config.yaml
router_score: "sigmoid"
balance_bias: false
groups_per_token: 1
init_std_router: 0.00921
lr_router: 0.000621
n_head: 6
init_std_up: 0.031
schedule: "wsd"
train_tokens: 737400000
Below are experts of layer 5 (counted from 0) of a mixture-of-experts language model. Rows are named router (the router's row for the expert), up (a neuron's input weights, with its number), down (a neuron's output weights, with its number) and show model dimensions 0-191. Each number is 500 + 40 x the weight over its row's rms, rounded and kept within 0 to 999. Numbers have three digits each.
After each expert's rows: "mostly gets" lists some tokens that are sent to it at least half of the time; "comes before" lists some tokens at least twice as common just after its tokens as in all text. This comes from a sample of Wikipedia text that the model never trained on. Tokens count by the router's weight.

# expert 17
router:593464476526474538522501495496562481502464522546508499481525527487488549524459499530479416581493484472448488467454405517515543479505579457482486464554469596494559496534514491564492490483495485524513561479534477529476480512495510493413447507508479478528472500491417632505558510519463464475500470521477453459445487400451460534492519534533507477534513507512494420432526529443490517459444499505515490480535485500456480547528547555508565545491478477489460524482476458477470430473528421486539517465464540405440544494501491541538513474588499493414483518496528448471474610565494429454
up4:472439487486537518521487434444515517494533475547569486476515430449473494459463481534544490516506549402443506473542492497452545490471515392499512514480486517520549464507485575523459439593490446449452537459569502451492480536474531508480464565493475532446493554544434512481484553481505462423413538527491511477547498508506418499491401474496484472506477488579547439449490471442455490444475485539538502510453540564443528488579488485494495464549436516543522568504496469586497526492554515523543464536538566473458541535548510438488490545494453494470405478489479463509525519500455430485
down4:466486449513449495517527494553561465497484495506517520464499531565462477515481463524468513517455529513557560516480523491489555454456450512421524594531453549375432558424526415531466547466522499519509480444466478480549536518520482474546481479470450457538472464539487434455501537537484508565494531536549546556474469476481443502529524578478510527503524500512474490537547588503505505551476547477433553559499531498537446530465548485555442500456594521467420473504513485528441499495488537528517412541465497501489496567444511505449521471503535479565535571510508496490475479376549555480
up5:501507501432535466584575490525414544493498527462518546531516469506480500493531501585561538601521490522493596521474549501366549514493513471506421492457456456535528541510440489468501549495457463569503565467511474535535547482534532483531457469464500523477492523475467497437529565528527429489467510503517480551496465523540492512462447518530443515464527566503476484544526548499456536506500549540554551486461461485480531467448590567481525508389506447504466547538530435530504447421449554468498482502451472428475535503522498456562523448505498528456450475511528446482481468552521464477
down5:482500486527475513410425541505546474461515497554482498509458482526488526466471507532475389448457471476466435546463500465481517531518506489426537474511507488509530501469502493463470525466523642522504501495484499422470498481455542546463502463620491442569516581531522487460556444475483546512478466484527470525474593415469492522474497502480554529586469470501492510454532445460537470474497470562413482572519523487436403550493426533500485508517457558524485449508515478466435505550505491511568568504514556528488518466496452532519496516534472492481536484456593490487571498484450507557
up6:519503530502505517513565461503475481559438589493485488517529521500521519525445476494487468483546472506517541481508519527483520423530541449498478491518509444460523447524444574475495486538490483554455477419452416503511514439582505527508480462453473533450521518455471505455490478541501466505518534496480477572521489429471435442432470510521619461449444538520498482501478450585501502547450490486490453466515497515487540479456475406503620500524475450503516473453507488515558549474496421434487515505441446385509501514528494536439526474473577516540495466498421603449493482477542447516
down6:508545482574570511562511504575462490489487476484522492445568459481477567614596469501480496505460501487545556567524497532517468478521553478426532491526473480424517504511455497464486511445494528455465511424481560456486535463533443519472443430468437597447472478466496451542457511513491541420487523536462492488436567520518524458532491510589434589518492496501520471588577480518487470543483447484518485430528445509583521494515538548461463550509503437591461556499496512482504486493561467485475482522526483438518491521524472438492508461472518471544498507465522496511522497522500462586
up7:529514447500531562511530477477517484491533466511517483487512508503499475502451607528565487542498467516560512555451510552465460458476545490413529487531480508517562545477462599550503507546507459492503556462516456577563458498474530533526535498497510512488461534455457489440500501548475451455500491570501476453468474561425502579533512525454436497492512543470532466431354511516479508530414503466591466525464414491538498479485499547486506506399503460422468506470516524454506500513540537477461554469532535435489501460514520538549555502462499446491468542443479553509458574520578517543
down7:538504529470464407562511431462447468477501480512506493502522606467446440553486451510420526485480514541509498425491424450534427489460529500427525487557554505500495456474553517440513522404510551555583499537507486510392482466516507481510515485505505494545508491584511517463542540470479459505537445444549501475420476455602505410473538559548538484547497538471553485537519468489488513426512590471504505461456531528446490433488504465556481493508517505473459489508500445516469477487536552520509516517566447472558555485450507421472518527518513562457534462532487509512456487476546503501
up8:515440467481503570576519439402515484477530524533497630472472492487568496485513503535495512471457446485420530513505464565462489536487539457540523534499541382528517425496507502476491562541553523575519521464406505527477544430415550500497437422499436512451462509485433463540491538521514522511462515495434466515506522479527567522528537529473560534499547474501526517453591571497511581483503519484439604495498492473484515505548482415480492509517462517502486490493544465489540547473551496481454543467575464493498472470543484479516513488542535555453528523483521575519493485549493493521
down8:521507581511456463550540565482463457493510537522495442499513521509490459490508507508529513504544380415532518453566508515480418497434457443537495496552453539460524532462517531541564506475501458563535517528534542513556505525471478571488506454536535430480478463506541482507570499532536438438540487523520477536498500514462397462489557446508511606499527508419463450478498551485505523512548543461507456480545467582528483520467523431533440462460520472515494536486514559484531551483481474495486477561557590551503525541519485500431456525412506507494464510591585444520508484508477539534
mostly gets: " politician", "\"", " him", " University", " Church", " State"
comes before: ",", " and", " of", ".", " in", " ("

# expert 13
router:487516522519435526560464522511480518533470495463453508545519535537543565523474490513529455606447454455495491520541429491510559440536548455482468471488531544494528580512491572551485518452500529465470558480431554476470483518541506442458472492542501446502506402477438610463545477475519478476544420528521470462499456488479441512525534543459519456508469530514537525482522457461500561493462493497514469503521526458500449557530508467557582509466531539443467517453475441485521535438562476513592550484536495419535478522492459467530553457541452384498467509521536448454477564524538441488
up4:475491534474518482505437487483490508457467574521492562616516511504500444452441460475526491447434438493474470538446532454471418481535588462480419444498551484584498447450438515515421555475456494470498480469464464570503481552538534502505409527548498509494528420439518493518454492514500442494444527472495458483518439480503431468445532512431534473503519536571481511559488480606471480469526484437455536524520567549489472500505502515562541568527533486528524540513513515487450450464491473525508502530597490512531504457566464489521553464499523457526512485442505483506519467557540426529
down4:429536514570446514519493522501473513512505423530525483538525498533515515559458600479486444561523507536550494551441464424526453407514493484588504542494501533504498531450544511541567390524558467499517531496485523498490492483515471535480539576491483494399505578488514523520518502489509513589482474549569498543494477571493460519477525463499477462524445459520543471428555487514517394558544530434514565473497540507523518514489520421533418481487543521473451500492619465552485443504477448485496492513489479512548477474520471539509465469518477497477550504541486526434471565448483458557
up5:529473496521465502535441545535476516479547552555605519495515526537446534505492520546511496516565546420482524487467580459421467531510479546521551565507468484537550508531500497535480533520445526462531461503518522455586439519441470494463474464524459565519469543558531533456494457483476513552523417451544471510473499522542514547509586569481553468481409513490544423509476477501602595441485474546518556438476492517521484480491516585490430529504555498546477551542530498502425532448503529437523480496516489486496456536464482466483527508444521502484449577482575515480455507466482433540
down5:474517544546500505467466463503591475510503505527505462511529580473473543536497471484512492421535527535579507581499545525463536522522496595549560589513528507444478558448512445539521557506473461505499531546512470442459524501511520536474489527509489458536477538489505437451473509418515551485476501513520490543498501512561412496471514474474551551516517463638475471531489570510559492460483521513545470507494572492546445480449498548490543544557512546481508566467559509444540539502454479553500488411484476438437546411490491531417519537581490544515510476488475549433488439543473506481
up6:514547487504546542503502485566510525544568533461443513492538512436489500613492573490503427472535553415540478482471501527443538507525496536464529490596508432564504427490480500531529507468510562547450461435437543522511505491487548554473535495476500534531539490543541501482525550492561528475437440545495496505478521433484509476443474541587486498457482515471484508507479447518484465469462491481507550493528492507552417521551442529574519521542539533479523498528426485498561461471547483517476478572515511574510466503481508437455461509503494438439424544478496445502519467412515387582
down6:470474460501541451455462397483527518493508453482544452516501447440462465541527508481476536430482502586520493410499597528542422523428505484488424467497590505446519498513501538544412431475454453540452523493515436542492550449489557539495479465426505519469491499512539505543532469516517581508550501449491508542456459504522571522534545549533549434503508474483510552552481582497472473577530489548450495498418569486434490529419487460499512563553502551511464487537491530499556581531465495537478475531465489514544417505487505491506462496528528510507503459490544481528501521444443511482
up7:574477550541463527413501475480519553555529538525521494519513538539528510489449472498553408506479535521480493523511495457575555506507508520569571517440585506505542476515459542528511453504522598506456556473541513489532489492498532524544439527497569442579432438440491507564468426513472512514476398464531494474513489510491492492522545530493503577476495518543568540489494545454538498531490549444564569494527471505503483508515458486534549449494493559428496452544456473517512522469502495574540452445467504529498493495462513611554463532534506518540523420547506536481528537504581412532
down7:530516516483467509499514440505512479472469507411532445504508469537437483560530448433501525515554561439566468510504489470364463481537459559535483536516441463474450522488558515451500469470483425483490458494508515501533531521520448428412528535579534483479532575533429460531554525447456462498545535533463553492465569477511453506549487462477554495511565475492460448521481486577502481482492531483520514504473567549515474482596527443485457475488506448524484498428533477496528452465497417441540516565458406442516497516528478458525547523545467489511526584462475451498490518550453501487
up8:479512483445596538475499577491559565502514519557530479460471501500557498542503463481532509475521465500480487489460483500540504471520436499488522567491549509421428537499416501528509521559576521467441500430548473482535492500552474518544476441516466528539536433576501462437506520536482521511515525423475422582505492489537458556418504592505518443529514554495481547448415518492475509536516488552526476488527493568456500501485532473521522487505532508503455479437460480517491506523503502465416566523496475529507490506464453511464539390517526369502478513388538518491520574456535502506
down8:504492443593380455465511483466430491463505535505475497551397560493498487472502523507407517465497511544454439537518503404519514510518482520512476476537475467502545505541499456498517575465568463455542516543486523593441521587527437519460505529489542457571527525450497526490470516435520398481489456529509544527507534535496495487562478498479449461509502392468526467565453457559541501529569538509479477569445497389508451434490502486450471505521484517480529479456534506524482475473536489481524484447522557524492522530552483506558488471511475502465493505524464528502489450598537457486
mostly gets: " second", " football", " large", "round", " known", " final"
comes before: " of", " to", " in", ".", "ly", " on"

# expert 12
router:525490531508495521583490536478463525509476452434506477472509506429571518503462513418445472533476441410445523444502498562526534441547582509505491517477441497495506532475527429546470504524513521523524586495555498492451522499489496532433495562545482534553552450456453553497540455465477534561555513540451475439506437492417530474532523458470488503470524438523498433446523489502513536495470500558527510510528568463449489489570529518465522540480517514493519519486493510445483397412503445446504571441460570483459505483418477549529530490522508470453506501471456453558413532545540516429
up0:572513506535496507544512481501467461529479553470512565474482473527488452511523494510521480499574531521467554526528486583519458507549466498507501529532495509515517500479523510461498486553450502529530578512599442522461583533548472466511489502449501469430504476560559465484548541575484534544511520513517473543453516470488440496479530568483472427543490508533476536566513497566502546430548549467440535495469450524504495429553551392542533525555498514392478478477505411538457484493501570480436493501510519488566476480482562453578464484419569469532538564491584509497461469537574523511
down0:477551500459533490488445487394471445522507512515562433460519517484547455504503463488490534508437468479461565445454528470502507457519473475497510533481501522578539506465543507529478564505456498443546489510448476498500431438433574473455573506527447513499496554502479482502527478498454467462529519467539497465452487528516446444480457475460500535486548476545476479460522485459403479501520487478511490574518468518506547533487466560487478537461566437532572525534432487553579521431499531494523535425457609501467541454544484555464540605584471507509499514507512443512434606482507509560
up1:508505500504479466514575486483472451616454492471504510474550537498524496515489469508442569494531565564477503496534456519561490518534503507521469489536467560503553515492459486490506465496541465467426517420539487436501453481440535509451471526518579484556515463442519436517419501476466549544504484591584551577562521460567521471495472478537516571505514456505503453525452522511479444457556446451448438511538480572548448385513480516507545482488516567481500513594464446499542511467469505468511492498461527491560483557535435465456537461532556513540533566484536560507491517505486435490
down1:442482507511561565471462488450506491542454478439528467455521463533522449549533479494534479511461490519525494444487559584476407544454473593412578458542519475522507483508517449518467601499480445452513488492444439565497510528525485508503474517525487542459543490544485438471527517463552500560492538511412530490494530470493457440466496486521501497550504462525510552489448506503551476527462583518477509495478506514461541554521584492506564462536510492494618487477490466475509523593527504564436560520506498549509478508545517484508465463352501524518491460440504515478539522539564562495
up2:488462514480487539552501461464451457549537604492460544443472571488564490474451483492512471474527550393578496522472450562535496475497472498497481504533488490412481498473543486488505456478506514433447509466526519550454508512395459503519469460502537543489493512486433488447475465416455584533499537500558494556504493490503561467447511466517502506492499424496459580463482470526448493494548504519410471521451533447507509539511505509511523564477456534517388499455530471489523462459402564559442501493526459478472482497488501460491521414564580511520536459436496462512573494460527454496
down2:451441517487437505482494560562436528491503454494588540461503532500432483418385484529441477479494495440537464552475455497509532546544549533485486529548475448567433502462521470422542498514519494495568521493569505490478529530469536464501498498555538553422470519466438417495537507552487485535509477584561525414510540483527516517484491512471465461447529470493482496486535511572581507473433564508430481428519528476543530479538462452447402529485561505519503446562452517543492490506508539504479480569517454526455515503486472434447471447501517566537524529467493514507479490482510436541
up3:447493474532473475476425412499453479593503514623462567506496514468449482565626451484515485498541576506509446461504462562557453462510520447515581546522487504517483476504446455540446516494514519538518510438422504484518490515486529449494485510529514456556525520488576538450469514477498468533523485511548442517494489492439476526513521550530510502554546529513517482389527465479523557492547429458503481381478471513546453450494488495458479609508481539476558516478506469553495486465493537435455511454500555483475487483510441462451450494489475482495398546523495501519499473471534481484
down3:519520461507499523475514503539529537416476527493496445469369536475487440527428459495540485447452494547526513480560543497518491595484504531538548461505534414495474366515490524490590565565517459499464468551528528537445530469487441463506463459452523475556523508493436490477444551483492465535428539476401537497495480533522495479503563490480542435415546448481522525532461569499458482515449521463509575521527545503532528477505455463529568490522507438556490443552423507537507457546500480503506466522485489450554502503477562520508556475516577476525517537499506508492558477476531540477
up4:551535504521452483447436502477500554505521463469489483444447505409610509527510529476486565472565500512560541561528493522501497433504453426607467537510467498507537477454448500466441519516467450522512585489507434514507482466524502482432494432490529506543520454487518510465504443548441489498507513498478467491454466497511472529424462486439496470533516452523462537503461480495545509482504466530596519541514549571430515518506480477547488510523549503530478575360429483488444465503466516510560507497381510487470472532491526429497503465411500519508532485500509530540460490484442488414
down4:530456446447532435537516531506451483494525591502484497541479525527504458482519477525528464508465485586441524554498529477419476533451490489393547466562527451522519448544509527483549522528531601548463469476489552576491518513437487523570505401490439532494555554548511465495453531504425517527535510439581519462501485505506531516543540478601559517562503560510556548475492458501432506530501528532499486485473449441528551598513506527502514487515453467535509543609534461594537535476556527499476489478527538493529499548494492519496518481514487529472509471503462528474566478499556447540
mostly gets: " (19", " 2012", " 2013", " 2009", " 2017", " 2018"
comes before: ",", " |", ")", ".", "–", "–19"

# expert 14
router:528450515537523505501533443538516587554501450516495477508512537541529522463463511531486493517454468498477535501429501625434526518533532500443465440513469488483560511544467529515499484510542471496455566516547436503424532507529478488446510512570442475584444490508535525485575475474552536495495520489559532468490429476419490503577590504470538477490398598503535521459465528489490498492540529561522558484495463439451477475464532500532496555462487505509489545465459499476487572430517500552563528489454480485542471498427501547463560455488521529442548484560492486487436545550545426443
up4:448436569487500565443451399474548514519540471494432472541570477496563555483504489546485513503528490512478499459493514517577476523519548517471468466501534556502454462548540464619527487524556529537427450496456490462507551550505441487497481493478477452512458541509561507544435448542454467486470467505503534552489490474483488473464454516457571510511571456483543473476515444442550515535563525534441513505514435538365451455543495418478512533452494521516487503456413518484555442497526510502501474447507520466514434502557468510578488509468486503431521512571469502477538491522566457526
down4:585473550509552450584567481500452476533475467516423476447532477475482508483500543521468515490476465468532511499564508500517560563517450512472474470478454415532530548512506491464507514532550488570514521522508491494474485492486555481473416466478506525530508538505551527448493525518430476484377485481471523475477555481505616469460577491542544515470509451509502505548458475567491438602515478495487479506466503441534489510502525538424434438553491500516513575523522524541473473512565515532547472514533447499504510539469546413571518498562413512537415511544537537453524431551513542536
up5:489494525497567511469485444568531506530463469499483513534497543600572501532471503424469472539529506423460482500466513500567426562488552518515493405535565523440468483463558605496558406439501563499479479445510496441479592464430456489521494481572495534520501521493511500435503517534542536502478490514507559509542495547493409502548485439484523483484493555534517520394535472472497503534484595409475530479513475455509483507456461511542451573426488525478515532476497488500511570490493507514581513496443480484502509418546469443529552478485488473507476505555513431509526492493521516466
down5:541527529511539479506460474511554525496518483529562441483597457484473469495491465492487505533503420520581485452439483585481494522516449407492530548449405392459439541508506524535494546496485459426530537547485448511488432431494511521480495495506524496524517509459527513508432484530548547440454529554457515570512496473556542493539523510472482528535475455514381522513542482453517503465446448559554505512512440481509526462529586508483462520524540519493460461479469465524519520496523519591492515583501529527497441538614483465501412503495537481530506465473552483452486476456537431507
up6:581470464497475547471530530527436534520486556548482427575492506462564510491579538485569502504522534522535483553507455466462505569589498496477499454500474464522507500525459562501522537453507491528527453427505567527532460501495527456422484511469497545491507428463483632470482526612486550603507489503484546487417488564533445439474562500494504540531503478514488478507569529434547516579560482519510491575514496447478502475488435573486490544436532496438445508461456511470519451509550531470430440460474478512514509465458516508549458517524446456474500504531494489530494498487457532473
down6:495655491482553475497493508553438434469569442476536510421557441525460538505525514504469492429536486518487449507555525445478479538540499483572486567436556506465482544472506446554448448535451528482547445557528510526462506497494502469502494423537503519491512462511563492512438552530561558479472524520505531495549453449491422524498525514527488485458527536515499463494469530538420529468460507433510490475532526541584504527483462512533479471503528479485433468509500566525518495601508466550560487551510474486543526520540455488464482487475494554586438513546415549483490460518483598514
up7:459471523532522558458554523515514547505491551560486581553511447528512538440443496519550494468502525456483524522492512455513505511528461497447510571504482502550529519558473516533495441510489478502554508480516471534467480576417535414521523476462496477464525492517485399502504556447441521457512494522454580530403538449535431410520460428397461449436490448512477478520451546558565464472543476500527525556466448529545537453517505479525474503543521558530403468525558479428500559475548448552485572470531482543434524493471495566493462517529492486494484500485514440549510474449505505492
down7:459531458447468503544460538474459502533394536546478447541430493517551514563561484541476496509553465503475527551484505462523483520484509482474528424412492495551447490521506499557471592522501504581512546467500549420480537499491463492470545478538451461440499488484498455561488502483528426514446511547470507410516542493452540491509465409530554524526491551470516474494484514488409517524491509547423510478542583440475514549503566523527506563500563476508527533499439522521518493537513452561528529524566558468445496427471434514541510483445484491460443476449453509484458523601544472462
up8:488453586508534512497505454479443517540475476540473414507561501500457528526457530527505561499503499449528520445482426486559541526549413502492489534400538524474486578567524552474506481471487506521436557507485555524445511569490495565477451476571517505531414480437540522487506544485512517493426502589499481548482483541534505473532502521442531505519488552558463478521496513490502566558523544507565485577439508503507542528421519529513519528510505522538568513398497519525444458566471497489554475509507523507577516446483450553462530486444495551505474503561454429430563430466480508478
down8:515486517527501485549492560457550444516473457470485478561527462512556532572476454455415547549491506455506522542475490548527501462460509564554450495502467603505436443506531516438528509551499443558481486447466508503533453436523540495521548554494467469489519534531496496513500462551559475471524489576553453515545496513460523498457533424529437569503491458510529495513494526570507463538553547499489485452533502492538535536461454568485518408513499499412498536444525474573592485435513489412428511538558485563503539513528484572496495501546502530460535466485466503478561525489380466488
mostly gets: " (19", " \"", " football", "{", "'", "^{"
comes before: "s", "20", "S", "C", "D", "B"

# expert 0
router:504481549528502544525482484500462495561450447529447459473546561522532567499503525478477438495417473441466509458493377619527574546485562494492516475452473570487508534517521487559521509448471521509497575516592501531467505546514484521446536523539529458601496471454463567503599487510495542513524481480476501449477477434475470492528452517460518526459506533517575481452497532515521535514529547486496504469479542527439539492507564536478540525480544512527476504471435548470470468450543449511556557477428547469551452504467533555445525428473535505485516484494493492541429463537582461444
up3:554479520548526502533539473411532546462464482559486526558515559481571481479521498533536526548491508438521537451454467494458467519480518477501507503474532522479475462451491505522489476534546506471493562550482565520421415545500467465454547487472477432527467540435552466533493462470483450557458539494528504519500502421483501495576552506496509553500445482558493454517537547474551531498539442522518371472414525468422510481512504508389534494467537463440545515493496500476407477552493499517528569439508584501445501462529525443437456480508541557521524518483542453487504516577529430460
down3:491442523534508501482509501578537488544507545532506514512450494485441537496502511476502531498476462508466485562517516582567559494533447489425426481521591448483456452532486506523535462527535466547451471494510527500464559538470495416514528529541522522510485455559566470491429554552547509462567535455483479606564536495562420488502501462570487468514457448504542532490444551442521469463418488545471559601462515547514545498468527513492404541472484536490475528484461507429539483460521472415484483580511532517544514444509513463536556482487561469464507493497566545449504455478480537491
up4:492498426477591551487450487462458520487509432520464520416570518521503488526496564503500529521502440491474497420507472458531513525491484476536500529393515496520541484490539525624499446557502568481446512546536463512444482500503571495534447479488457525498431489544470509523457493473425479499500457490463565512543475459507471448548539481480553509484501523403510566481474544518587461554540538470508426480484494535540460534424567455550514479490500519481542523525462531455520489418470461611497447545550529474478445527549464476543478532481524485471539517492522476514503528443570414493
down4:494574488491419454508491486573446535516514533502535451594506562499553487452445542538446442493562507537460565498477493472516497452505546462460547536525461467430490501497469527471470551526511511491492521504530511478510498532534531501520492530490464501457474517523475492486582557427538442564447461523516542497456483507518483491531500537512538372559572583529436517497450533477480453456501409504427459506460501518441467505570491461581502468465470517508396540531525495496507486546496562507528536593555491541547549483503474518422495440533502452500527548571477470504517452542554469531
up5:548524492488517416415483514493504570473488520441493496502523437558442408597458511472461466499462412518495475512564471520558536492503498456489466391521527503502478511516560469478496558568487505463444516454495583551445494539445542513444474501495481471520486496522480490517437487510547553530471506497437524486515539504516417487532446547492433566425498516519469519536449476495504429530521494538499505540439482517470457463479492461503521532434573509545522442515440508577539467505464459528572516452510471511464511503525492507498535427527517527481493451520561582548541387543562504476
down5:444549612541474560525493513510476415447466488465512551594493457509465515456530503487471519510487466469464439440531465518451480524551471526468484536480476502552483487458519469489457493552551451371546498478539402533502500509527505589500615534518541558462453541533488539454501481485458455485523539521565498473540468472545540525499593461476466493522480487559478427456459458459524528534456488448510521502474522497562529492518509530468545459537527497420500497554528551607504513550525531534450510510515525525499514517469516622464450535490492484485466530496482450542557513496491487539
up6:514528530474537512492471442584504498480500474553495492499590517510518536500466423538469521515461526452500480471499452493515473472478499483547480463525547492526449511576476469504520393516563495496474475496500518447517441497502479519500506515482549593545486608487625532508570569538486494463489453511397529580529538451530474521515482552502565511445517457568471460487539393570535448499554550521541458540564547472513473500499536514419454503489481534571498449483518456434515533468507484487539496522522492508546430526523501489507460513479545538424500457495487457510410503415484497493
down6:523528506513417536526512559496536488480449518472468471566544477457530453526477513504474523510532543456541503472543528472509516502459541470450481564525428520441535480461467486466398538531539537524475556512550505531534475521516552470526469520490460514429468503434445530514442452460464549412527523420543456514494480541427476551481495484558453485552473518401433487547465552476487459601501536521504493518430491585497511534486444499532568473530535486430567484481500466492461556526480425528501523531455534501433486490458528450530464523459500482578465435473464589555516460475512533549
up7:463460574469521523471507549407508505487519522463476465526504490505529476505440383578458571466438491492522522528537489548477475539469563495469488520579425540519543479506493496513476530549465511567494582509486549572482517515534475476457530479452519481523447497545527504461486512546526448463454495539507452496480502509482489506479500480535453485538413516532583540479553586439562520489514530434535524492501455465445470525497531494489483442577501498555577507500525461441495465471535527576521486481448488510556510453528547486578475424525518463421504487411453420529468464491535407474
down7:485453499508512469492497537618502485500520466496507503461500473461446475525504518449464484537478551465503530568443523514529506458505530495556492477444557514508491483532532560504511521542591489531511556532484421417511441604560501498501446506453476498550474406551537580536439487464500492446490508501464598509512480550469531555559456521448565487442511494452451497449523496550530486486533418533534561508568543510505448450455537468420500511503485443490518474582458538590536544491466477476577506446463474557499492478501443469517463527471506477519486517489548543489492590519473440525
mostly gets: "Species", " Born", " −", " York", " Democratic", "±"
comes before: " |", ":", ".", "%", ";", " ("

# expert 3
router:551489503504536467575535509482495547519486494473476468481510462494529565608481535489412478572529471495509499518527504513448508475515582559474521469554447523448514553485534469533466539512545484561562554465534546510462484533540563465525482469503530489527518463514453501473564501498530518435464484451540450538481449481381519546481510511538540395502486509479473521523522490453509494495527532489555510501521551514418475509517564477582430538505552477446475471459491492547556548449496395465536524506412462409486517450449450573471576493474526464519491489490512552549468518522574504447
up4:483552535486551527447492441526542511488508495525502506559474503452408538557489559504462525529558565508491471552520476524577483455490543463556512503505573507483572492481539549457484438454520430536446498463476502492544462487481547458474452540501535541528509529522460547472485458565559469510466512565515493508412501490499558509484550555473505460402521514425409542510480507500550470445473541604531428524517484466577445569537572495485471475508567524426504451492476439412492489521494502427515420524452566493495491487505448491527490450451509527498472513533515489495519487413483502479
down4:495487537547546523494521535527589551520536529501487479491471542464509494467475617545514445563512557428519575416460492492452486511577486547479457549459474526494464514476520497514488530496500517451488463491428452562521503551442477433483535500456505484543476501472474458586530574554532473526467567556411549499598551523451504524493508513456481567433478502534534455545503562489444538457460519548469511515518549522541555459546470498491474506487421415491450410536545483503484530498537482487525494506483551556454508452457515546498508560513494506539460530514507551505464468539408529536
up5:531475550478465421491492492528497511544533477491452453466503500553562489490502494502516551486480505551616592511526470509450459555480446552568458449486428469494495547513537543475473482496526522553532514569538524534521450518503522454460482469446477518501535568517495504388441470541511475502438517429485465512508571503467524573490465565443535432546518495481466422456514475484512534522474469509555525481505507555477490527483608435509500541524495457459497537469501450559510540474447466485526567462490502554526497402433429501491517458477489560496542500493404464543495554419520464513
down5:456493516498471468457471465493441556439575491508452547497577507505548526496531504508452453596480537435489492561474537492530500438540568475502505531536528513529496534555506452528473466570452561444485470489547540488463647468474516532550502485483511515571470541486537467533507417417498540534521476503447537575536471479500440460452500437496518536539491517475573512519502574515444454476487484482453499545430494506471434465452446457462493484488465562518506461530517519562428444562502494605478460509479458500548488483526503557459491517473566484561574521501526518504501493466450531507
up6:463445519453544480525448514480492534477459586488470440439535433571471469533485558471493489497546472550470482490508505512562513439443502469477549437495534462455544483522498443452426530466472467525519493430536489470557498587474478423536452427451510525458515481503522494458454537559503496485458467489533516514479474479566550495531545518500545476510462532470492536439508429525489532518503533523546639493491511482467484482531512458443442500583525548538513515514544493536564474522500511481508468546522559497566483499423468409479509401591481500426457526499559532494493482439560531526
down6:472417436477423500464561531535476460495472541569456534533506532477457487543477506495478531439540548470540554518553512477467488518555519549542504471541533467503476382526542512452525578526475513461551454478494552473489550412575493508515562516477470414515480507453466525433515440427467503471496516494483505499534471486475510498540437414562447495514500470510537555481461521510540551506509533480473565508540534456512507446479481491500570459535477482448516527427540484538533533453419558519491500541441493555445485485429445556462586493457477512542525471478423480529488505539467573550
up7:464519515483483518514506560473527523522512555514455459490505513512438499504515493570519502475568517536501495505464504548515508496473521460432445437528527581457543514426478478537478512565496489489579428498542528482467508522431506468594456471489395488487530389450459518495486520504516511502518535505489486611478495519541500481516534530517443507474444506470397511553498533495518512458454445492471457477499538476470511496588528437501526528595531539488539453536492510549444584529491559470512509437492532373480606506514459539514517470560550472541409498470487476475521528503508521438
down7:505483552488502486554429485487568473561511546456570509479525475539520501478531487492516462457551497509510471565549538426454513488534526569452513578457542541495495480483541469506512544521451551530549488565451471491498484497529502536484438584477569415589455526534541456489476461434491512472468481558454509518478439576486612475439458435455519569516474442518511456522555504555545517449466499512435484503526462510523465460495570530451461467554433537508471534451464451472499489496531516492495407498466505545428470511456497518492451535500532574574531530430528562492537483518518515524
up8:533525510474516525511480456484499545494580532461465408426476467492529500524541594498473480505514520500506524488519469494509537516531494492491466414517453486514546566530495545456419480503451511473532496454565541514497489492555625471467533526547535544539500539530480483471507496502532495489560400541542490575481506547480527505498502532588523466484487535518440531549496528526546531497504486529579466564461507498446520429492543446508562528501573518459499472503448389522473408507470580556470502482556536484526535469519479580552496553488507468575538475523465575513499575433535529466
down8:539518455496488470535524523452516485522493554508488499514493489547539551412532499533484485458499440498444565473538566524479516469537514478486571449468412441521517465442484477517508494462516517510484563584485577454631517457480541523537429503439484515451446435529495510514480434478436503532539467480453450497402471521522496496478591515438507520553484539541451511541448497407421542477484536481511511506493442472501443615511477501498485470494476520526422527542536501462476439514461500483467456517479437533534476439484516507477457541556573551487468505586485451525487507477497534478
mostly gets: " the", " their", " its", "The", " his", " of"
comes before: " ", " the", "n", " a", "v", " re"